config.toml
hidden_size = 192
normalize_top_k = true
balance_loss = 0.0157
norm_eps = 1e-05
positions = "rope"
rope_fraction = 1.0
init_std_up = 0.0425
optimizer = "muon_variant"
decay_shape = "linear"
doc_mask = true
Below are experts of layer 9 (counted from 0) of a mixture-of-experts language model. Rows are named router (the router's row for the expert), down (a neuron's output weights, with its number) and show model dimensions 0-191. Each number is 128 + 32 x the weight over its row's rms, rounded and kept within 0 to 255. Numbers have three digits each.
After each expert's rows: a language model's description of what the expert responds to. This comes from a sample of Wikipedia text that the model never trained on.

# expert 52
router:086157188121115084163153129070132127082125114137158085104175062115135097154157152183124123066136147139118165171168161122122081069146136108131118133154186083116110156187102092140140138131099136163107107121179154149105187118125155061114126161169135160116130163107131134135134145124160112059084136170120146114152203142117106103089109133091155193126096096080070141138134132148096094169120165205065128101069116132096137133128123106173148151148151171123158111105109145118245101117084078185092158139103122165150182092184130139160140158108100127083122148098134119110115164137168088171
down0:187085123162144135141096085115132098116133187116164100158129128153146145107101160154112149168168116097117149169184151147127132095142098105096081173117103147102032130139134125114101188032087154121180099147095131089139095148126180141162111130182121131078178127132093141129144106093109144134029112097083103137099111142067110157138107121132106103118074105143146101179166154120109128113117121160173085112103137153096090133162120097110162094109111139127156142095184168115116180110060097125077138113106130112136152145129179126092154147186076082019127132114130072138141188081114083127
Dashes and number separators

# expert 50
router:097125118133096135053091104098142136165125084120117108168158142139115072120100136127117152125105161076117127142129150091126133179116090167146099115102125114086091100149115082139142138174057093110104106118182151095129138104114139079121170185074116135125145098113063148138154047108143078176190154164128105189132124130165147148154159196046149123119090211149143131130123135094148176157106101122128133136110122114116138147130151067161172169156103120127072124169149127096199092130174089112119057116132125130131048051094118165124146148182131068134110140165075197135118126093130123113
down0:138131121082161101171168121134082157131115090148178125155109071141195099089190124081116078123107153178165116123102089148148112072138099139080140131100191153091172105136126085120089079088110069097178167106096116136127130129091094090104139077168128115088175166070188173111106145138108102172112151141064121158104074116065107084156045124157114120163101119163135133074158168142188159155108141117144138094182114113127164135102123169126161128133090119183149112087164162134159134112084175102082060132169091051117094146112107118144083131155118153126133098125120139116130150120137176095
Space before numbers

# expert 45
router:141106116156121109082113131130143120236066118140119096185093142155104122136167129104136164112167107120166063085138159141116110093088116147107185135141106108104140105078097086070108098146126214125161117107160112082130138179112135154137145136122179120078164162165167122109119098181150115183136125109110129144163158115124121132140182110133153129138175092187207132114128115121129131185112161088136138098155105123161114148140164177139141130130187142151078155128172081077174156072145113132131103143084074099128129079070184171077117134146094092223084121168101079168121143158099109149
down0:133122086152101097116151090114116205157127126137179099118150112130121101092052128136188128132113119169056181129109141098182185178146131162139104161091106186149122129094122179099112182172077102190098151145107124169139167101073117127131067096106161126105125158135096152119119176082092121162114142213097146180173175101135159127141166112137132074145120133090100091108175087194122144114192068147114138188118086178113070143147136118101109090116123104078112101092119142147089144111119105145061104110121130162161164113086119116117162124164102166095143168147114110182149160105121173090
Past verbs and participles

# expert 33
router:051145158087115096189139149145104123096131076144135116126148091124150083081157162120165098098072163124151090141144131077092110133107134202197116102105156093073113154136135119149000099090131113154098134109170155144122107069097140097100103096121149163128119128133093207156084103098151164122125112113062182075112161095106089131097103122102139155161132157093076123103137128100157138155104189132121120070136168121112123155089140134135154134161165150152130132078181161113196115130091081152103159113123114119163089137132138104142100181187122089097107089110161197126138105114141121170
down0:134089121129132104140188110137087104120141167100108179137157145149152101192193114128152103182132162109104108114099083107132085121121101145159118151168073143121134139154068186191123117124130123134168098137090187142123037111170093056173099092137106077182070112155118121130162199156159093092116118123149130132171167130099149096160103120134186140112138047101099100082057092129143093124129133134113126137152144118125148090150121117080158100111130138169106203070132125097108095167120091115158121105143156145090115080162058139128121134180069077173174140075094100148119110115112119086
Spaces before table numbers

# expert 30
router:109157176154134122096145132108129129122115135104096150085093146135126095124094090133073101085137133128112158108112152098101113158159131162105122140132093165043150149114152117165094123107086098123150142122155136059117086053067036134140132144160126130127090170104144069051146141135107199126119151139171079075110198115115075132148190133117151158144129130101165088169113102094078115122125095110168132142126137096137095166114154128092119074184150115130108086092159108099127081133192104117068126168139131116171134113102131145145158112111213151151116230137031144168105132126131126165
down0:121130159142147080150028064136172152056135101115120174130163119133140131156136166134113091179084174125138086083086162138101146156092116129108147175158133163170183100129138139096103103134183143096147193166146112179089170082109158119154128115173082100092148103139155107156103076161123081070139120183126084140213099097135074122109136100073134121156161054109074153105120133169162121116138107139098137110163117122162128113180120178146105158178114094119091119107090172145096126129139149122104167138076104121111145146160109114111116134104147066185101101083109124093110052158080143108
Surname pieces

# expert 44
router:127097118117127087151121158139086099081130109086096152084120093110196184086118084156130168141136137147070114106112127120174141131134117122088113186089126134181117174119125126134102181130135122130130113165119168112113206135182194153167138154170154126096143161123116123105143088144145130202089037113152116146120157069125153158119084122062108139107150127137071126122148040128120122109139077143099135081084172121104085137090168174115102139066149113098117117091125073132054087105096164088147175182084115106097181092165138149121103104155202180124127130146113152132160130099076152162
down0:168160129088169068061099174130156156147099073172184148111143074145097075124146127069107179134121072111124150163073127184134135128150112141114094170112120150159137156139133173124232118109122110138093106088093115132114146156136122165181073143093124156148109154111085111123150089103118116088152075170101132136111099148145180144115195167185100099126189187104099097064145176143103144154137073103182166095148129068125124133115123094148174089111088122125113094154091108142101125054151110119110088100192129089125118082137118088085113149099091153120155097139098107123117114110198114125
Capital letters in acronyms

# expert 12
router:129042160138071120155123103146144123105159133066133118127142170099177142124105124121151210155095169099139150163169136149101128132100126088042062049135120143141111143094116182135088136102135160136129133112157112110145147118174074113144127188106147136126086142107081087126097177176128194163160112121089142097089117124142149130150090110125131149120128175174089138124116079128137181129124092142170091129137137149114108081146091160153132114098075075100092124135111089163092188147215141136122152113152120082078130124092153216094150073093097146126153168151146136143168135221095156129
down0:182072083126111116130144130154120101110172151084082104129105079169126060078156114112149109151153178109150122160068119115151075139122130108093132096084176125171107092147179126091125150106134125120141087071122080120172164156043069113180114079150164155152101116091108158132133133096145127171174087120185137085167152094161149090180090086133106116059160168119126131131076141181153211153148177162123135155120111148160095173098126101135104128172121142191140116100089167133077121183148157087120121136080120109127112125195123142116088142110188170099090144117152140130079108161169127149
Capital letters, acronyms